config.toml
num_hidden_layers = 12
experts_per_token = 1
hidden_act = "tanh_gelu"
beta2 = 0.95
Below are experts of layer 5 (counted from 0) of a mixture-of-experts language model. Rows are named router (the router's row for the expert), up (a neuron's input weights, with its number), down (a neuron's output weights, with its number) and show model dimensions 0-127. Each number is 128 + 24 x the weight over its row's rms, rounded and kept within 0 to 255. Numbers have three digits each.
Before each expert's rows: "raises" lists some tokens whose logits its average output raises strongly, later layers aside. This comes from a sample of Wikipedia text that the model never trained on.

# expert 10
raises: "ville", " Creek", "ua", "bury"
router:148159110134132111111124125127134107154106168136154105123112169206113157146087098145129105148108133140129125124149126078122097132158112114110091110102133128147118115131120119140191114103142153100167123122130169095132151152111144099136144141105142112083084132106189158127143155153132144151143131179122153193159089138133131165144124137140086140150127128126101116113146130100149135130108
up0:164137151099147118136113149129117131148162133139095091123103143138141134133146138134139182138129118180108144091104169125114102142153105131150156137170062136106107114138154127159130126105127132159104109081130142077107143141069163086126137102122136130158135126145160125079108117139107115145092105102079127171143148116121140138107134161127117113163094112160132136118110117105170145096167
down0:112170113118138125095109179152137105101162115125130148085109172142100139138092132122156140084120129131122155142101147082096180145144085125153136093143121152120134102103118130100103127104103110094135095118169116088102119108156092148124141117136113158144148113124104133109103118114111110150115147183113124168114156139153138112138096119115140136121113152162154112088183113099131082172125
up1:102124128178141121122081196103127093123124172115114116124166121111125141144099150111118127143127097096143127126118162134110113157148119135112151163091197146101125117162169150126158132120133153161105152145143151176134155120150105135117090135122166105134160142110152141139137140123120130106140106139146169103107139126106106117138151109162107105096085129112131154170156113104089125068147
down1:142103134103103119077103109125088146107157136145126143135122109096121129128108154074146131127123124173133111157097111099136079107128115098129099092143151105151118131087127147123088101115138161080122131169108085146134149099076123145194128159104124142107133115102158138141121128151088114120125126143075163152126166144149137145118103150101127123115179126116141117127124175167156126136136
up2:163148094130084145112068105134171124143116094125142103119135125104097130134145155136098168138126117138181102142148118162115153121146111090085134110104109130116142130143148112106141068116131132141147135132164091095129131125121085101115140165124146137149155114109104147125105145126103113146055148123155135143142090148126168145139168159152147119121173118166110129138121162116149183121141
down2:144168145129108139128138159121123145150115163123087158108136137137088108138110118147164133126191107136047113134134121113179092148117120128114171140153106142143142147124140121079102097115094119134118102157108092118074105132156079116091130147175161099146118104149102139103112106112116098095134111129153119102143115168149146110159117131153115136133118143115136101182121117158128119127123
up3:141129152108129134086146150150114100126100134122117117149122155161126083156142110119136135178108131097095137152127126188130100138095138143109094114095156160088122111106122082090124148137119117156153101118128110108118146173125158139146146140167137141108148154091100114130109060108150091162147117143122160109166134164106164138145152116121113124146151164178116092116136124139147171147140
down3:143146139186150130142072105139127150154135130114101129097155119116153133149132138138111073184152133108149161121131123103140145090101106131111143103085159101109134128142144149170134117173179098118092093131128133118140127096107142098134150177100106136135118116093155132143149122126143093129169104127143112122164140104120138142126131142133117139094125137094147143175087159081168162106107
up4:141138133120128144119126129169098131157123161125169129131106110111135141173104141125129149139128121146142107128095121105128102171173164124077128147132101141106116175139139124134124109128114157067108122115099150113090145141175129119127123127150123089103120154109146130095096145138119158168140187118128152115116122068098147148172108131130068090086117125125158159103122130146122126184160
down4:132173114109071148103126160096137158095102146119116128128113104110156168103100132110117147148093140128115150119086100108114146074132092140070128116159133140112124130140171124157110147129094104129105113122112133114114095131084153114114123136135170107177096162128183121132109135120132098121105097113155087167124157150147150136145138164138089157152122160132138134108128120125165086136099
up5:122113109099106073116103130121135118140115120115128146135151133079155170153102134153131096105120122103210119192140149105132062139144142142100113112120116128124150138121149139147057082142141125104144125101089131090118148130123164128183120175167109146109117121149096126128129133116110150139139136159104135126139129133174115135154116124135121100153147101089116131152124115157113100137106
down5:147172085167126105163097138103132089126123119204113109125122094119162159100151127144125144136115116104134163145128120137121096166094166103155134151053113143155095092090150119152114120160132146135138119108086121174110127107126112142111146154166139135096133132116118097102138150109147124139144111146109108148108132092128128114157132108085100136171141142081109147160129142103114137149118
up6:149190119102127149152100130115146143140118122165127126144118161128108098145180112119122116138091086126140174092142146124089157133102150094120117144099130164118101151118102093145105125170137130123133152151189128141094147128074083122102126184182127134144095144128116148142131130154114116117132130108117103157137129147145139155147143142172117121112129114111071099124178166142138120128112
down6:092143095153149123094126137144097124151090128175138154129167086133112112132112170133121142116147121120116096125112103122084138094122119077148146161127153141113121115156178175142108134111097106101111107116104150122146132123135133133135161163122152148081151095127130156125126117110190120120081113137130162132160092131090120134154126108093143150151099129118080187126119107107123089117102
up7:146135102159096143158139138137134176138133121123103136111108098129131088160163116164107097162111146099104154116131085107110118102112100176156171158156078100104111122148154135132132148122111139098113180109126154090136110117080128098134130114172166151146148099103142147129104134131111140150148148179096132133166141119134122155067102107132119158159099134111145105150131136104104112115146
down7:182102157130131130126157149137153134122125157128138131125135106152138157135155143111124130126134112116112123130098174148107141164099150152141144105143096187118118141128107155132103166151151156144118124115103166172103127134163135163149120128141167150103186114137117141156136077119146133127116126109137129131107156130168126116183119097092180129150143138118128158101100147138093094106210
up8:151153157126116149140109164105131114119133125165077109108110089170150049163101125099126110146144121116120153122102124139103129130117082151133120116128105122125133124123108104153083128119116159121102116109119113100146144171102153122134145145143076139106110074147097129120118129154131136152146134098094148133164103135127117176135106108133127122152089130163140119108201169150135174107110
down8:137084104158093119138107109106139087147104122119124106126097099152153168107132152146140161120129145119127174179126109139111164169102120116155126099141091110135121077128128161095106121103129138138127140111146131121107137090093138119139168106101091086111136122131150143149122141152161111140116137151060124135156130169159132134135073099113119117118096105098172148145135107125125157187144
up9:198137097101141119117144135141134106119137073102126164116121134106135129167121136158124117151119154179078135134140107135119155162138159158110162133121112136080136103118123149128107133091118155113147150119126133094124135118139157100111148130110158175141148120115147153129140167128126128098151152136142130174168146180123096105128156085185133131140127125147109162180120099100100140086106
down9:102148116147095161127120141086139127111125108142102109162132119139109093122183113146158123128129106140107160127154095139120147100123155108093134172086171144153144109151169173146115127193158090122121161124132142105137130184156102141148165142149073149134121142120131133139109106154131100128087155102136144113174115131102100125124173102112106111133115111124089150143131139163167141119123
up10:166136097162100168138106146180103130102138114103157165113127098145120124140146139109157171124117110089161118149149144137086127121154182112151104124135109096131196144177121122139144124158161139088132148169100075103148142157127201121133111124137100137132114132100139150104122159127107141154140140148152138158146145124113135161139157112161122109158129135101125128120143087118107145129122
down10:137118116156129098124129129126146085118099154126160099134157121125128182104140121106093143162136147125121160112165158165125085113111118107168112105102157117085065121103066145180108108143152162138134095118139127172158140153140143149117163127140160080114103112129150129134138113178149106129193156141109099115125132164133125128132118152121132104099099153107133132130155125132156138130115
up11:154159106155123105122143127124157076088092133143130115123147121117141083165105141095098115135136108118127124116111139134102100145144134125128119131119127125088094145119128163131095151136115084100129072088125148155117143125151148085152140123137146146096105113130069136172186120139109105122128106130104172150154103094133115134153116139088099176150146128153093144139173138114105174089134
down11:134139111115090172125170121146132154155157084113125119158130150148157136135118172158166148116124147120162127129155073082152133101129152146122106119153138115141159122075114110186131140131102125127179149140104165163183141152133092102117126123131159141114154097120153144101131115117139133114134128149131117165147140123091170159111115111145177121113112140075118147125130122117123166080136
up12:107147119093097119107163101080122122111139146140155144094144143096139132103098112172141127152149142107124132145145133110142133167130133113090168147148157144122105102114154169157113126096090132126113139107108087080122126157107131141140144163094141140122124112096125183146135116174128153122122132157102199143147084105091124145109186101129137110135079130153101119156146113112128142159111
down12:109119142125139113100150138127110133151120114152157150108115177132145101115147144127105116101153104141152112126143149134148131076134149175096097080102125099170100139147106099089157143157140146153108158107102114201139153131132119169141170148094148149114130139115095139119123102147115134146159166118142148182111142156168111115150116187127115150127136155115105087085132146108143105135135
up13:143127111173126100106113161109110104157148102138110122117164156130079144125095105124145103106128128140112089145136088119089106110154121101108185168143150121134122118124123142112116083154129125145120072122128147093150113132134123131122159127142122152124123087127110166133096163116150118131080151150084112079135168136155150144132149135124096100175136114147175152161169183124109134116117
down13:173138121129121090100149129159111110132098117125116183137189130115128113132124131112146120107126093111141136109140178091116138093158118144180110115127128129128133135136136099141177105164136111158140106137130133141140126112127134120097115199152170109150136111138114166086171120108111165141115098148158121091099134105177117123145165121089104159120086124135132092092159124115121114094101
up14:104175148143120116103086139184151142119119131116147145123122120106144129140182148125120150163115114134105099151117157126110099134164159150109093134135157087129127106125119135123131121135131142163134094111130116105147099106119091126099135155147125155127132090169114120136102164118134151180168076122077182155172085149129148098140116155160121082110138122119094116163148111161119141105113
down14:139108129130149140157146139119127136148121145106158104060150131116117137108128128134144130150143134125145115096122130133151129105124164134108184127078172177151126070145131130132093113119198126123109101137144148161121138083155123155114082146133161118082132151162128123108127085131126118096094115132085122149109180094091124114122145129058152128113144115095105120140137114145110122122136
up15:102101147140104131099130131157113123109131119103128139153104124111111102135115130139154162100102122146098105102118148118107135096133145114118110072118059200178144126083113117110109101138147133128102141126128052112137159099183161114093120119146135150125096121124141115146139138139112158165126149123067163150144126141122139157149148108155143141117153119175132097139145123125142121174124
down15:155183088136130123119132160125121090188147098121136144150129117115135144108165141092125114135102141154149149129165128095085146114153122137118136130073105133114101133134175131131124129113140168091128149109138133098151154125153165118133154068091154121112127131179119094142125123168133111162136135104127130113115142162098125150144160138156079105095161120142093109101152103150172100136140
up16:123125126095106134082105132102121127148113141134109139099137121177123157117141121150136144166105121083154142169126135081082113107098134180113159088133156153120138129148118144145089166104126119108139131104109137116134170122113156134115147136143141128123137119157111152127094133129087132099141062116158137127155123135193155138125139142158094104069103110145158117100152131127097117167078
down16:145173151166137116161119133141109091121117126120110139117125150157144108137118137120168095140117116155080107107145099157172152135147125094126126151116161144118156158100159125148153173108154131137162139118143087170157103141146089140133123075122140069118131118125146126101114144086079086129124116134135157142130119194122180124175156090137131114114116144134119141157163129131115153147125
up17:154147133100067101112129144123114123139088141170103115137099159119092143085139092107110111144131141108142112144154101116142145131156098135174172160139125146121150087152141118185131154094133130128139096100107107109125133126086096097146134163127107125102128115118167147151121083095113111195151134118113120187111136147137072138151138114151123121111098123140126151128119101114166135112140
down17:109095143122133133152121168134138147171152150149116123101152162100138132159126152121106101127128139130131153198156136137109156103115144126120097098106115091139127197171134119165158117092151144164115085105171116105126128116129095101138117095123120087129131141132105151151154097148111139109153164139150146133153154098164097150097108127152107099135149117146074150130070137145138127149133
up18:152147172169131100113103106161117114095147117140179137112131128157113087149160123099125132119144120095123139157136105158070051115148132123129107118123093096123101078108124105118132135120142186100129087115121178150133120129096132146110123122160124129150130120085139140100182134138176119128069146122141145144139125119104101137128159148122125118153136101125145127117170102119112106154145
down18:126087111074104081132121108155132090118109158133129167126144116117116111147084148132181111187133106099147123149113100179139147135133122128113108116156135110105117130136165102178122132076142130130114079132108157126144172136128120153109092107148135131122087162098136104109120090134153108162148139146154121094108124109108140158139134197126112124135134101088083132123130139122139101118119
up19:138160090126108144117104161134109101163096096099121134130101062134080124184127127155093110135125125128095090127168090162101129122176109123134119124120115122161114111139144114147093102148142164101121120098130086072139112110156143112131160143140146130104145120153144137135116136140124152124144151104082114136167101088134120104091080143187110119112110124141139157119153112092139131120131
down19:190135122068152159120144130108115142150133118129131112129115150133130155123089174092150131139136187117113163139157132125110165146138133115167140169110096152094140093091162104153156152142119125104104150124144155084136127124171084140112119114136118131118070168117120089128132117143149114150124150158138118126158122105110134092136174132125136134172113123146128137142110152149196133146105
up20:162170092131161146118170102124158151126113152187104157136134124143124170122117150102144091120135106136129108108167128125123097124161135123122106141098091116139123151133115120151105107151115145106139156113128145099133152113112098164120118119144171108136149068137146159148101167096138157120168114124128117138144153079144126104143142160157131132162110139031098147134141142130126146099141
down20:102144144126121133119116124094121142128102119097065130149128107130115125120112076139120120119098096060127136136126152096158129145139127062113113154163096126115170112132125124160132155099103100130121126116121131147137130119149163144108129115138116123139146116119121123133126085120109119125120108202148114169118097128075096145157113144197088099098133102120150136135130120115091169104174
up21:157144115136171128127149129168171113144157151136137145075158074136114087130128109179107122129098084074102176153111150135128120162138141139128150097116100097102116092107144117143110116125117130110112127112122172097133131095169163100151164138149109112133140106150128143144175120138079122158102136153154163139116120122128151117103150123141145126123105100099105165143093120121105123077121
down21:153145086083195104130090138117098155087122145138097156137135096133169114106156109090130132136141152151122132150118106125140110109132096131118136141151108158078142104161163156108136116121112138101110090134161140141138159183148153139107132092143115133098144119176139147107079119126160140143115143185115165122123112104129140108140110145087079131144128149161109121125091147124101113098127
up22:114150136130109110113140148139150105109150154144098103119146129107134133124101119140145151167168131126111123107121132163139115156129146101183099092085051101115105067121108082144125109135137090109111150102107156123154089099102114068111168125125158131115123127124130113114127116175137130110130108133147157104118094143168138142141122097082098103152133139107089112137127119109122189129132
down22:115152129094142129102130121116081102139106123118109143142132117118129142113142087110115144165176196110153116125137133132117137131149146129134137085140148094174138130109155107092132121152145094127129130122136091078140177150086119097169126114122085158126095154123155137136091109127091139110080124089137107126134134149110125155121128142175106128134157141108096141195143099083093141140100
up23:134159115156140149120135109134091113110123109117111094093128128120092099137121123149115125092135106130126134141161108157121111119170158105060139183123134161141144089131134158121154085131108123133131096071171126105146142143110115117114105159144152143131209167103136120136137120132148126125131093151121091176130156160110120132154122125170109175117104152169124124133144131138104141100084
down23:175143158145112135156135085157152132107119153156144095124125126154132147161121162098118088106092155121126100133106084148086154145126146114147148130110133117161114105111114121163125140139144145169148105160158101135158070105134136126129114125163116128105128136135124121141129176145109146120165132110153137090147127130098174076111143123119108127092060127096120128130136141117175178124173
up24:093101121103096095123122148124156113105136143127140094115145097185091130135163141110086129132130126134121155177085138072112172129110129183137119129115151118142098145120136095153108157138108090120117103122150097101118123163136128115119129150168110088153122124159124115124157172156145157147123128135139098187153134114158113092150072155157103130135138141112124165155140103159130147117106
down24:124154102158137153148088150115146144103108104126096091122142144125098088142119082158137159136156140122151136135111148163128133123128138155152125170124108123150135149126110212122163150145117098106099127112164152110120114139137125102080117105141108173155104108124153116102107153152162138122111123101073147133175152125137142116193146150144115130079153157153142130121125134107099154162121
up25:102120142140162157143116191079115143128112104131149090123129170150117124137141152158116113123123146158148129105114135130141127108141128181126111099111177081124111151107120105135121111097136162098090146052131141095114125166097204133117134112137099147082145126167158149116126109138148147119100138167138139135152155147162150138130129119101125136129097098167116113124159137137130132151155
down25:166103119151120125134127146140121110122121153096106118139102105117125145097091158136139117177159124132077076139140108086100158121101122162103101112117098126147101121106142098105145083131143114154182123101089089107117085110161112132141157143118118115148099113138120144169156131141138071141136172169118110095118089132135130110115141155146121163105083110126132145137124121095121178125161